{"n_layer": 14, "d_model": 384, "n_experts": 8, "experts_per_token": 2, "d_expert": 160, "d_shared_expert": 320, "activation": "tanh_gelu", "moe_layers": [0, 1, 2, 3, 4, 5, 6, 7, 8, 9, 10, 11, 12, 13], "router_score": "softmax", "normalize_top_k": true, "routed_scale": 1.5, "balance_loss": 0.00509, "balance_bias": false, "router_cosine_scale": 14.0, "init_std_router": 0.00736, "lr_router": 0.000371, "vocab_size": 16384, "norm": "rmsnorm", "norm_eps": 1e-05, "tie_embeddings": true, "optimizer": "muon_variant", "lr": 0.0102, "grad_clip": 1.0, "batch_tokens": 32768, "seq_len": 512, "train_tokens": 372800000, "steps": 11377, "dataset": "wikipedia_en"}
Below are experts of layer 2 (counted from 0) of a mixture-of-experts language model. Rows are named up (a neuron's input weights, with its number) and show model dimensions 128-191. Each number is 128 + 32 x the weight over its row's rms, rounded and kept within 0 to 255. Numbers have three digits each.
Before each expert's rows: a language model's description of what the expert responds to. This comes from a sample of Wikipedia text that the model never trained on.

# expert 4
What it handles: Inner syllables of non-English names and taxa (Bamig-boy-e, Tukug-ob-ius, -idae, -ville, -ić), opening parentheses, and table row ends.
up0:102101127145082118177196134110125143092102117134160108189135131094139091119149160204100132157125073134101158181107091178171176107125138125169139110110108086115102116090110147093075129132166182
up1:104106165136114155146166130095196131138073067149077192146106168101155075102084159145132121115143057164143146175120152077106132166150104124145091157141141183121171108096138143130132152076130136
up2:128067111092101127111112117122157056140166116148130126113151123120159137123181128114131073163188147130147129141145119189147161113106097157117124136136094145157096121179124117114080142077163093
up3:115094187148142113135177056130119130151088113092123123127161144070140105114149191113125091104136134136112168154156094141153091114160115147117145125113120157129068129114051093111147131145159093
up4:094115095062095141149130091131125170135109124199145103069148142188182119158081097081175129093227129095123158127180170167105075228072142097106116117116123148136202126104122096149082132190128130
up5:101063116163149132094162097126195120143157115139147115127160243137082134122097101071165140157173160157091148139120152107092104142224082136103125109129092182123177123151134093123125098078082128
up6:128142096081154092188127174160115195067122144100175121139152117049125117117126133108110120075129098158142169183109146169128101139117174127147115085139126182135127153062091140130121093131202109
up7:123132071090164147167095122113138145155087095136144150147158165072181146094109166132136097128080202144143190133135133112162162126080107059116147150072129186089135105128226150140096146154129140
up8:125125083090116108162111174127197135102096084054132154138183082159086062160151134121164143156194150140112142168090139140150111125090109141141114118111119119099137133114117131132094117155161091
up9:090136151119125183096156152201126165172065107131121138086181158150091136132100130142158107193094065097133108148145141175077133124152114209113148160115140125070167139058163132124153119120090059
up10:139159152139176130106124087088115121133117120066140093134101099152163133149088159127156118149169144168181181143123128119159117111114109133117162102134113110123151111119122151165223144143166166
up11:158100136123085118159089133100108177079119171152151084121072167146140107109118105108177114151138127124127138134146153155111147114145124107106164098194024114079129124133151089133102109130168142
up12:128129100120202118147137094134138157174101099143096122102157114134096145160103154174150093100152100183058166166131049140117114181192089145117186141095111161170108080113097090139091170062153122
up13:046121124160187177145118158140112110095132155103075150172088102130093217120149131146104073087132146080053148110150110114117115152178121103106171130179147180121148161132149115109133120128128120
up14:101165114129104108110123148130092124081151186148108146140183086123009041153078061196070079161070148141082146131174100131139117130099140145145135184099144180177158169100150139176123114158119126
up15:116097135133116145061104126170132140132110140130175165122100117107095165130153125108120087182083118102141125119141134085124115097112145043166131169168146130126049110161115083074142106148101152
up16:107121125140166133179076071107102148178109126182082118173080156106152147112102150140111089166096150097121075109119149113113143091158162094140172156101130144161131076171105154079155122097129149
up17:143142132132111115114163117080102120041128192167161097161148170109151103097137128171161130154144093127135135193121162161131091185073138122094136151099132060082118168100145094145112123163117176
up18:109163152096175120129122189149130116150135100137129129128097132111098059110148117117133144142162189138126171093135128146139140085133139168061119113145139137104136104121101142131145188160130112
up19:144149172132100152155097106148180133114155185126175103127096136171128171113132148118126106204132042153051115157143175138093102160119112144109125155080139117126195091056112124084137122164114167
up20:166135133108125075115126067150155166124104181106084116110105082135150110151185164113084051185075110141154167152133152082177094100127107146141091136123122150166138117146198102135137123077156142
up21:084130170121151084143066158083111037147102140134102120080109146109109139064108110150177135136053147085111141139099174142133132161151065109178105141133118093143117134124164169128147124158073126
up22:176188086199123127125104162087103101168130150180061158130108100071094121140146108213093052132182120123147108071184136155170135101075105175108097126136114117142152122103129157095090136089138098

# expert 0
What it handles: Prepositions like in, at, on, during, plus paragraph breaks, == heading marks, and content nouns after determiners (motor, world, Cavalry).
up0:145112084119158142090123171147147109065140115148157172134134125099149156135129116056127123160099210146146126111096075176168124140121118112173170104103114152150143094120141098095026108107170161
up1:133078158102134189124101201081152121151153077115129082128115112124136115086167099130130125108130086146186174145163133128142142148104089143125135121142084180133159147137241149123108085145168089
up2:118152140153097151066097124122118099162129134120101152146161197097135139140149121129096143102128093112114153121134184214178141068099174090146131186079113141139140131145164109165069138117122095
up3:138104105104118148109134117117128139153115109091077114122150116136152134178122113128114119132085131110175178106140138154096163151130174117092123132163098156137179103148178090148164130072140096
up4:087075134116176129105086071116168085148149100158161148131116114108179126122167171101154045110142132132091059102125208102176149137087086142128065203200140129089132104167087130156131107150103135
up5:143194125187154083109070147086140130114111088102180154116146115156083147108075102170148174074090107144193150121153142130175091110129060106107119149125116161129153115092181158102135156110095130
up6:145134150084103133142103093122166138090134145129082149149081095144162117077188120048110135118051148139124120123108182110150106168113090165135100136162134075119123154144157136121082127125123119
up7:122122147103110164120171104118135106127147062148104118145109078090108121137111149109184105150099109128122075122132173129186154094175165116134175143104125181147173156117126151142086101146164156
up8:191151161118143161126114064139138100089117120104113192127135121217112099119076135151131125086116185114122126146114182156124150172109180107108087147136091150137137153144141094109153128095092131
up9:098105129148146148130220148083144184174124118144097082130180116128107127156141160084164113173131097136209138127104172170173089177196108140145131159127074157074155104126155115136114145106179130
up10:133125106127138150115145134169155098186128064148107119114124150104176162224156117126076127102132144189082159121116116111135113114117119124106140123126111161168087077170100153123113080090168137
up11:205139151159116147157144127063147122167103153156107136166092129147083067119142119149157067135149116107149116086104132143088094150107108118103126189126115132185114148099162119109134125125093156
up12:097095147082145184139139111188151088139110125188168117087138178149180152157205196104125074102117138147176160085096149132149145056163136146086073089074123122129141152090069213160116125163087109
up13:099108144126143170109071124170122135175071197136140129105150107153128083062129088113219151135113122141179139088159147125107140080155120147160137124132120073112077168122182153192163108122116181
up14:163097120086142138132093129185129134143164100124158156171154134157100124152185144183184078110092135171124188134136140096153128167097064177169143076117172100090136172119161168128093168070089110
up15:104152140087103155064116073156170106155125077100090084124092136145126134124090174079129137128105122144094184135167215058117142140151117113099088140165133121127115083118128137135090129171108102
up16:126103173140122115133064076196136147122084130122078132124125142151096154097111157165150094087155133137124117169129177173112143083167117086125162144150137136128119142114075106187149127111128061
up17:127136187188118117111100109144125141104089124131105069156101136173125100127083114094134075193143155146111163135157174063211134115110080136157097110138169147114171148070109111104122156128090153
up18:088131161099147093186112128138134049098140090102099137134040173066125103151131145138129137144130125163185180167115110132100112086172145111097134133132088240124167167082091151131118183123110145
up19:108172151135124156125098127158096192143143167066148121149094161102141113095136099170139140130075120115161107182080094167160182142109171118128150224084117194181145124092106189133169129143132130
up20:058088082200175126131151082148108074138111098180121117135131124119099103079071147128070130142156108112140134145199113161137126075098087132100142161124143183153096130154169155096058127095221111
up21:141140137122091152132134120118186127131140152160114153172139189167130153174148154080156117122125107167077139108139157205103225135092098123101148208077072154126117134130205135103090089161152109
up22:149174156061113129157148134052126088127196148163115145140119117113091103106078175124164131145099118129118126128149122143133116163100145115085070089098095146107165127066120117134158110187145099

# expert 1
What it handles: Digits and number pieces in years, IDs and table cells (19, 20, 5, 00), spaces before numbers, and mid-word fragments of rare names.
up0:051091193189102126128121108077168179170144120129177106122092123135120154122187131125130096110160124106082167111137149101152218102144161109125182144091116079126079169175182132131157142131087123
up1:147074156164120100162136061146145133096085108091129128150131122108161122145140145138109150115132110083120154158164123113138160159162123097142095125137139147140119159166129087181150111103133133
up2:152179118142129138132065124143116155096093123152153145090113134144081128084181158153141083154140109085121130163151119180127106126061154136086138146133095144163055103170011104140109170147101183
up3:120066187074164126107146094137130156129097125119128083075099172122103121183151127120154063138145086072125077145210150135158157124121119143109157145161117143097139116110160103080112152109152112
up4:095145156179154187093099173111159135145153175088148085088083130128092116137060157150134179150131109140078188125130156142164119132120176129109132178139132098116187158206183068154139109158181134
up5:062130096102195156148123081109093107114155152124134159119150133138151136107108084117115101131144173134135121122141088132119125068098113129147201122098110109097125138138161163109087092097127120
up6:140135117139127143126142147140163120147118122104155142141047192152162121110208079134095115149083115140061128153121185153090091087224182119104109142056109175151187121081136156108150089142105172
up7:140185112158079133134110125045134090109067065185107047089199182150115143135136112049159122136103140160136088126177123159175154104172105143142117123153123173197128101167059128132119086121128170
up8:088116198158133152090193060071196089123161110122132138133150112134153111174085117122101092086142209164114109125109125148123076095118060176148173108160176100132126110104090067134134143108185104
up9:127091106136196122159142103132160111147142118136187126083109129148112134153128130160121056095110109174157132140186162214120165130135139104141132220155066086095110145125230145117102149107092094
up10:125150131137175188179101080103107136152133149135135116164134158153111101078124093124122132134135149150115178113091096156103182096137087112109140149078186128177118141219083158153151092076103118
up11:122122126090135103128153175135115134174119141080095103044121189133136156113112103121188139080160182098148113152104189132113146146131140175093100119160129161120122116143063128094106119164146065
up12:134118133159084144133066145115138179191158137062121148140163112134166139153150151165130151144150157125156110097191129174117131074120064156080109168075143151130079186133151114123073129143167119
up13:130121197078135116178058157089134178148100095131086146192159085130099132092113170147128053129108133075177164108171205108116153098129124150110168024106090138120161118143118138163145136087130094
up14:033111202120146131104140094135139102138121128151133087130159103160124139097138159187098114166116177041076077138061152102153117091114064168117175108112105156183126120118085107112076149117112165
up15:114154111137092073081088074181115124137128122119120126095082145117121110120099069149084130162124155077150124170129141106065114099118106116165162149132154151148155115085232092158094137112048115
up16:107148115145117105130133137103099103173149148091091157105095101059165107125140127116117159073132078191108108172119141095122110170080096157147117133140123037104114091108122126141113151124108167
up17:132177091152139095154180143087132139151134161179111168166108150131117122150156118129128118119162120137117118066084110101164165108143086155179108179111116143159122168088113116124076050166138164
up18:146081132124104099131137134185122079105106133153113137109114137136147088183135114026083138105122139162088073151157100201188160078099089162078062105153157111153078112094099147163083077105105080
up19:170097104144175119117126134143161105125161124183126148128109102086092115083107086169075151117126146094128132155168153151098093107125113147121150147130157142156094182074097130100136108116168130
up20:165063141096056056206136125094196171155108143115122088207089160155174116139133120180134145144144092071142142116129130145108107175112094088151100135100146142066125137106060162133149097129137052
up21:124088147132184116116137122110117135150099113179168145144081144067111111123107172130208162139161114143084139120136115197090112120189115147123159131091126142103115107120136095134117087160145141
up22:155139126202122156142134093136113141111102090117118123120139121150117115147147081218150086149106111165104159138127193127192190077126132207127120135134154061135164171107136127163104178121120089

# expert 2
What it handles: Function words opening noun phrases: the, a, his, its, their, 's, and of after quantity nouns (hundreds of, amount of).
up0:134168137087113075155089161132109133150084086112152133165114119134128190166167138130121117173073137121183120143135124125169180089141170081127116137110159160053089120117152108080085127128147153
up1:119158128114168141156129126138210118142119133198177140130127164116096103144160111043182108133181096075075183122108120139126175110147089150119109104150131129136129118130153135124123138155149137
up2:132098143125074160112148128233142135142093101114121123117150159080080172119143168126135169173157080135117080159149175137073113111139153121144122136134159198105101099122104201166127156107113114
up3:118144190106143094138143139104085110129128145122143170156147119111137062111129112083166084134155131135121174078135099123127129089128084104130098102107103101094161121144147228144146094113139144
up4:124102116130186118194107108157164097166124148120155065068092124056074136146097118182100108140180102070128091129140173075167154056129092117078132145200088077114112106107156181179114126079127154
up5:124200129168128114088091090144133154086097157185122081136101150145128138108092104166092082166085134183139098156172160113120163102144149190089094141136133162129119100120087119067103142117094146
up6:108076161144201154138169165121189094140110175170150106093147111170107166103119122120138142110143117156177137074137148079135175179114136060114118147142124110124127109163140144128129158159175112
up7:153102104079131094129096111139200108110166147130132138092104134069128120082091142158120095102142216092091168127133122094142111135100110102130117123149202168120095140089106151173091153160132192
up8:102114114147109127130162184128117152106119071165124154098140157105139126180093210083147088092168093089114200103185101104133135105077140162121077153120075165154123109124155093195160113163090129
up9:166114139115122150098109141152097126154111130096160120153179136147057106112108213135120074150179169149142150107189133179180100154117150137173108099178116142133123103133139098165133162107126053
up10:177116088139158111090150145172160137162125154112169141121148180109179162183136123153098108127096142152066083077162163145125096126073085131123082148141106155139080164104124090134156136127150092
up11:121129117099083115163110116120073147134103143100191130146116095150130117076111076048085074128129108120123133145110139212124121121105139061111158124113119100101103164101182135094137081114147055
up12:118178110194079064157149178184087100106137093106116042122141088150128154128113138107138099131128068150149169078099118132154146099162166158145190108152121127098095133101105152111170128112110122
up13:104099115103184177124091087196088096106106133113188094127103139147159129053079162136158122094107091145144165118122148100145159110133089114157165110099082103145138139086112140077146155187128112
up14:154120112159195142107147069180085065097099153090133142123122141114109129161096140169126103171107096104165165139073136069091064140102129062155076103165106147143167104164088119143148137124109122
up15:129060126109128095116103173208160124104131170103139130099150133163116141100111071096159172114138159146089116107126065152089177170138138141129113125145103075098084132082094193132153081123041168
up16:174115181132153141146090099158134155098149131155096126123127119107116117122177129125121155175147187101176189100191166160127132109128139176146113138132077056115118135084078154117146075159151172
up17:083169156168168168159142123088163178170113121156177145115157130178130116135094154075116137115175162076088193144086132067131106072129148098122126149157135142145155098073175137112114107100110094
up18:132171163121155115116095149077071105118060121168132132104145124131146171040103067123180144142106188124122161041154108126131131079118121115184146099046138151114145172155147102105067110150151153
up19:147084131168147077127116127141104080132097168098088153066105176121155102135154088156151140136093156057180164120110161078076136148089096116197118149124124132132173105180126151116163151132137122
up20:172139107121100094067150155110108179119096157080108141161148150134155091204153131127107060102145174169101071119094149154105127147146129219152160165106128101153107111199071131149110133160127190
up21:168105138143188138172116081080160086123106171083161141133092136162076087172140178180131094155134060129113190162044120143099157152162155154108135133084137165128142096064154174112123160123067137
up22:100152121165069059122116168179117129114106099137066089123091117124145158109131156111087069157138104158146085086184144114164141118121126120120118132088099139114172108128069115050105097124111082

# expert 7
What it handles: Commas and periods ending clauses or list items, plus was, is, that, which, closing parentheses and line breaks after list entries.
up0:084115098121096185157112119075176133158189144167104104107113148143166114117101090175136122125161120105115100110099117110100087175084115164158151156169155127136133089130127103070134156126103136
up1:152119145030145150113120087084125151128076151116076084188083119168143150114135131114131083071132114098134149146156079079120162157169108115112079133070132119164070114138129138113180163149086104
up2:113138137176157124129108163110134118096110162143109142126109097081103094085112166126083133138151122150154119149118125128106145139071118071153145162129166144135130133051130086108162139126178111
up3:107189167142145112104125079119117141089076158148169084119089116085072080111157137118128115207099183114133134150136175115129085107179105134114142149088114175164133092130184087135116155098181107
up4:129087143189163047100164173105102139104110166114106109147125150173122144148110156132126112179152123193164093126122153101144142099072045142134136137122062134101129151177135079130149130132138070
up5:051164130117202151177174140168149134151104141121128099076135147148178100178141101127131117107103127117150206145108128148122080108204101135095147127130160115173099138093137146155109142124104120
up6:087103094068113116138134176166099126115124150134116161090092147129178105137118124134109123140171116122146187136073120124165094137122147106145116140137122079080126128108161163111113132121097171
up7:121167111095166138093105125171167162199125137173200127169128130117167177191189145091147172135141121078082134159117134094141155065160145038127144160155073121076143163155126123141141113177081119
up8:087144138158134141165136084131150136108095135127125116087114098103132111128133127116161154182151160141134165164149100136074093129171112105058168103169178176123145095090126164132151144093051108
up9:121131101139125132112115118093148144138137087118102123130095157093153128099174146116135099139137077129100119149127156138041130099121119150116138141104135188086106168078071142122093120097132114
up10:046123185139097136149097099146098150201122128121130085142158189132201161130185120092137181095128135121114159066169113150096143102139091114154154134152138069138121125143122149124198111129057121
up11:102103098116145162135126179119106164093093193159150162147138113124186109166159049104182160107161182194141122129169146117152139124135154110100086076136140195089107118132119107152112074159136104
up12:110132117124149107191213059158206140165133160110155134118090126092105159145110135137159138108054135104088166136158170083144122108164112088126069146171133118095098066140193115120157156089080141
up13:144132142118078138071163172158078148119091097151136186094118102097138113154126120068108160104094117125152119146166174131106082075135098148135088121153069121132140159178172134134109093132090111
up14:160123128130156131142096098088153114216161131108135118115141103074171096116103127217089147107161107146218134160178170139133121094138068160142141074152140106194079125119084130055131185182109170
up15:118098107153102121126097124100154170130114055172162109144107120138146190124126089120164133053155164176175192104096161080076146129186110080144106073085153109154133092168119101120090142108058080
up16:178113110128121076159130094123143156124082079135104126188137206111192162096157119125126148104170168072109155199162117183095082155117077158161124066067075157099138134082071107143075095076155153
up17:106147114110103152072085105145142149133097142128100128160108105117135201161104122099132110136191168128099118165069124106129118163052094139126143124095141141132186164126145114126078104124146101
up18:139144151133168204143116134103101150179174124114184034112085145142182166106090130139128116126070173096097066083108116142117092167074073207127131109129111115148114107134146135139150105114126113
up19:125134068135158167165129126061098175080150096129145077149137088109103128085161168123137169148139160140111110140087074148122176120112089116175064096159159129088009087121150115089102116091151159
up20:133132093193130135101143094123117094115121106152134118186192154166159183098070162115089131157103104156143110129159125076113077082075095063122140091088116140145140167074105127137162089074139154
up21:114115141115141130124101094057115115133083152135165088125163189142111141084146152113115074067111168069211129161100152091128165199099067119189149133136160163172122184172117217158153157087114106
up22:157089131104121227161134070160128112153135102147133152044142123147107180108179158166096157180104138133172125159116094143100155106129068131159128118088153137103085146094137088126101191113057141

# expert 3
What it handles: Table cell separators and row-start pipes in wiki tables, hyphens, en dashes, semicolons and bullets in lists and stat tables.
up0:115111131121116091146105126096145175121092078101111157073144172158146149110159150125108048130095180115143098120080086120159128080138118085115174094120100128153091120169090116068184159092132142
up1:127094178097135150157176151155212176160135126154134100088115145164106107095134116151082150163139182071097130137131109141087120123153149092151100103148117134124165109107197170134116106102185103
up2:159144122109105161137073131098143194152134165145158081081172121172137109119136160118086141114114147093057150106185166167144141128111068137195131143118127171117054118108155109091152140110121132
up3:121165084139189131102113123142120065176132108131152130132113115039145149162151138131088128145113112144129090126111103155174112132099178127156162097134082094133124118101096216088126109136169131
up4:156144095132056130121113090073112111182130094141154152190180162103157143153173089112148098119142094072161117121169066126100087096153134137111102147143125092114083167152116162053083159151103108
up5:087105145106122113147133098172135095149096143115138109118087186115125133176126140125121073123121137168111117077163151112149118132141143158113183032099130099148145117064115141146134106082087127
up6:142155165172115122136165115086163118183117103126158098109112134125099099094133141101159121122200105069165153160153112099114126152172082160160127121121089150116140103158131123101100118113147115
up7:128082148075141093131137147117103127192106113094129072094146167088111122099111102172153125134137167116085123104142169115151148142051147111097136154103073154111120177103093113112086144135153112
up8:185155135099189146152168095116143130154124094124118118131166069118083134152129107125134072138165111094112157167159134140069098150089094135144156136132131129099090137103133118126198154070104158
up9:143059096107117103121152097116139168146085108110186136096145112156188126112140165139130126100152124163145139131073195121176159140142087128107128188090180095104116109132090135162101127124157122
up10:113163156149139134137098134128115167141116130113168164165101103144142137168148094179112172103132114115070140152169081169067125133124134124142105140124087103083078134161130108193112091122104119
up11:121156155119167181160076135118116102135093126135166091117100151159188150112061091075129134093146134086133121105127154174106134124135132171119122164101138173121151099094085128159141184148119120
up12:150096114122147126167114114173127115111110161147074153140148120130100170114098160155103139105073100116191170139154188151129140153160124052158092195138103160162141153165151072085137139140096081
up13:130122067136126123121175082101145135162089173116103148089159170118145177197161088084157129171130134093133138115097093131114129154114138053173079081125095171172120123156099061117116169096125106
up14:123124127071127096167111143100133168203121111119157167123129115138165096128070071146150148123149102128124141097143105119141151112072161093125127089133122185110077146066116050134181089203068083
up15:107112125179085161120196160157101098180136143161120096116106107173098126149102173140139100139092075045115170183167189134056115138110151130124154115135153116124153131055160170100185085165144121
up16:142146194119118069118124107103145136153153109083171053126121207145138158126111085105150127177116175112063146191085144119093185137117126127081146165150094168110210102136118106142147143139157118
up17:121103123139098103098153178119099103145060092122149129124158120072115177098141103191142093167208152130143166110112124158190075087155164148131111115145101093115124162074078098154130072118105078
up18:104097152152114152130095139152072112145118174128173134120170117095104062093136123136104071129141096114148101105103141084210140095121101080123115123077133111128170096095144079114074210192155083
up19:118152137101122152077101151179137148154098103121163121143142118083152098148098126083147105137135104122118067078136190140195137131122103137115194121125108146124151136111177109126120088099109093
up20:099151148124093039114115105109085103137101090165134167135127123131161142113103134103129118137149133132122155129072133161201115114136131120145131075102136163120138134155072177113102076131088055
up21:177128045122122166130096103159088061148098174167092115171126098138163114144098101062171102095160096182125119071133100165155063078154111200111138094102104107154069104174120161161130104150110112
up22:089096112049128095096096145153141183141035085114101110170108104062070153115087161108128118133106164124110112085191170136146144127126112139107140111081111123220094098098148147099113166103144151

# expert 5
What it handles: Connectives joining items or phrases: and, or, to, by, for, with, also, but, especially inside tables, credits and infobox lists.
up0:109140134160192129118121153170137138121127143104072105178116131127102112136122150167076093170096115179067131127137077135140123104162129203123115151132121144140158107124147160092117120135139142
up1:111105143134150112157018148123159102115114139138150128132099150137170168139141141115073106153175113077136153114143141154121158135169107126166118151135167129115140104108180125146185142126085154
up2:099143105131175134188098151173137104162134076171146167144099166142177120109156141105158119100128125130177136117163110165132134101194162138127112128152109121075154090167114112197199095124111076
up3:082117146167140152126126112108101132176031096106131105174141061146221130113114141106147125115150200104121173096061104106126118108132053081189195077142104104175185112168073176127118087165091162
up4:147166159107122091146144115151087142181123085134109126073122123097183038153085138127097122198103165103164069070124116102122091044202168146141139173098105098084155127065123107071123118108134094
up5:154087103152142122149163157171181173151070116124099074138164107161196122108135157170135136092092103152113132166134086147111140115092123115032107138127081054073130135128214195068093095148086126
up6:172158094109102135152118143123145122147078174103096133130109099107116113133133147107117112140138109101090125113124112120177128101121161082093096135098139107104168125129121176170091147167188163
up7:058101137091112159185112148141123143124124159133103103138109160199137169110109065162066117128108083120142216189128104108137126136089111113126186156101130176102149179059151127130130053104124118
up8:072162101076159132136037110181147171125089107124153118177116149123148133187179138101113137135167142080146156135161151057152101106170116127147104098151129127137068096103177096087133139131155082
up9:149100157130062128137120128038149175165134142093119165064135144065115085099157134142134116150138118090153115134135137110115137196111167099087120115139154100135194118092082100165172120165200111
up10:107143129132139092106205092177197112145107141134139075128110127128047098184115055055147174158149102128074127087180156120083195123172046130132130097161153076082112125072146127206081174115066105
up11:115097095096135162114119127120140161072122092133162125146164162139171154070172107090065168173134125126141161136128159089100104154147153116117142128127133118155140155162154179078214076117104103
up12:068136104065157128105129120194138173227107149129194092148109171141161180069128133118152114112145121166137147086147087138113112105098169120169087120114121202202146081146129106121183116101145111
up13:124094115168145117128157070135127157143136147214176141109117178087180121090137178131174162094053142076166124114174129152147107121089121120144142138099121149158100105096129188143083130157200128
up14:118148099120128131104114147103054085108075080151093138177046081157117150114128116114128049108144139153135090145170064143139104063169127127163093112157159149068187137107031156123116081183142136
up15:123147150136168159086128105109102072120069081160124117137142133134106162105133155106009139115074158138152201126095084129130133148111142080104141179075163115152102047128100143132171109087123147
up16:084156144151160154092126141129146149175109173144132085114184144142168163093130189136129103142118088147167137105101102142177136103126145099090122100121109074108195081115123048166131124120155129
up17:111129160073155109108093089120143166164119148138098105093137134174138118106126063120096132107145162147096138134159131174107144170166099135102153098093131139113165208161087132181133106128125123
up18:153162117107130104098131158134144136131120086182155078150117175113112161170150096105174151115109080140068187146150144127123122099135150120101160100096118179168163059081123123087156153125121103
up19:119103130136086103200112153062128098150142166159084131131102104129128090125116097102170124130179132130129123143122092123173109106153109154150160170091114116144127064105118082142158157034141144
up20:085132142137161109179182123173131147169112082133120165113166105111134141133141178184121134152153138140140157088134116162119105140111057081161166154184131145136119173085096104158156160127130126
up21:151082042075165162114097193164154126100171119128100100079097132100176102120163129142122114130159117099135156079172085105130182171136048127154113159140143109056124165129100132133160122114145100
up22:111156092070088081125087187124114142128087156154090146119162110157127128147140111129098115129088139132220135132125128134154083085143146121150172142111130129100104150133044108154142102097135127

# expert 6
What it handles: Colons after infobox fields (Format:, Label:), heading closers == and ===, sentence-start He/She, and initial capital letters of names.
up0:035107141128096074194145113084165165117106149088102125075108152073091120165175093136123108124155098117145161183166131183139122085193146112128110176112091070121109076101164136154158050141121122
up1:165136081159148112130117110088135149126123164188160097129161127134095126099196113123035127143119158093120152102106091095131152148112166146132135173117176133102117161122154136144130148154122092
up2:152108107118138143132121139090111130117123115164108090049124154115157107126062184114163116131096103149117146190120127079130149086153129128132123135075100106201116177190195092174146151111143150
up3:119120105182121141132121130125154149113138140108167126129104093087124105165143187119186120132189122118142143094140068178097152068158159168140123177114111171043154134170096142163127156137081159
up4:121108113136156124081152147115139141086096112126127104126082113086114136161115117133181121166149163117108119085184203114082091126118105101117185140150101122110153111129092093155096147121082096
up5:146127118241136140139155163129124114072057150084131129132085092101131087168091157123157101141128172110136109129098084124082078132129127128189166075109096114132147048118132143109120117098094082
up6:128110109168061109115112107114146103100146132124134084145132088143138101119111154120133149142145087122143124169158164126111170157137155143066163112162100141126153187132117086109129093077135194
up7:198138099116155142106169128133086129166121142117158130146178111093117144098151083130104095139087069137108152186141099084125135071141155172129165143157109126132175103146144083156169148120131123
up8:128093142101091092073134103150154099143118147106151056112158100125113118135144188138143134147136121147114131156104112088093131078092113191110128167130129199099094132121154082156109134183104099
up9:145137095123109113115090110111066090084113113133138160086103123121121128177164087160082125179141134135107106117158130140173109089116149087121150123130148076134096080159100110203165176116128096
up10:136056069157117119123116179169104143152046156148100164105159134157081150082097136102096137163113132100069160085131187117123091159174152097043127131120157099121108192136071131141101129136174157
up11:141088157111114128082141128088143187081151089101141053100109163171176105180141102112140101133120162079145162104140127132117092167175135081116114090112131077054100112127098097146103165136090093
up12:128131148084076099112154161146131112123145112061134126098138120161148073147153115104136161088161138074139063084117106176224147134098123121154141170132136117119149157169186132113049159146174103
up13:150106093136175127128198065104084114142091072162141124097182099125108112123051102130085101149113158107163077135110122124133096153067163118172106076148057097119114134109199123129094139163109104
up14:158102133131132127124028117154046136099113153125153157152155112089097119085175174122156098143131098113200071149163099124136144146087103118125100133126147108119104128160062099129131116100145145
up15:155170121161160111204084102164079139131122078118141185145137147148105193118162120088145127155161112133061116133184168144171113073107123073131186120101165147145104184140183147145156099134158117
up16:165115162121158103119161080142108088175055105132103107188184146121132107138083108084131101155128102083118127140124080129107117105136093111095155169129173158163125184184043173097149082155127151
up17:139118095153110159152144153091151107157151146135119113106126069144073092165107064167164151130159117099092101058122142155144149190127169135170145135194113145156082200097148178103102089109155116
up18:070098155149156125114101116131097118159120153090073075154123155140111133195150165133126138123023107202144099135130111185119130137109120164133129119146046106153131182112099075081117121139189147
up19:193136085125077121159125160124162105123104121179111186128089159106133172150128172126117098128145152092062136139170079181111084118068080115110108151154133100100105124109105126102097122150180179
up20:173065154112139114114195117150124158129086123100138151130120100130162175193118128164180136063117136171058115058157115092131050142139115113184151126119104115126154126093131144155111116198124084
up21:178165095094115139108142090141171076138162106109117098091164119116133121139112117111141071142127129122165147122169125082099114122085117161146125131088089127098135135126077142141079122193037143
up22:073143116126138128180101091049114169164067113171095155104158162154090137134133137123139106102135089164095151138148138159147105190119112114131109132186066097116178145122123133093117111131075112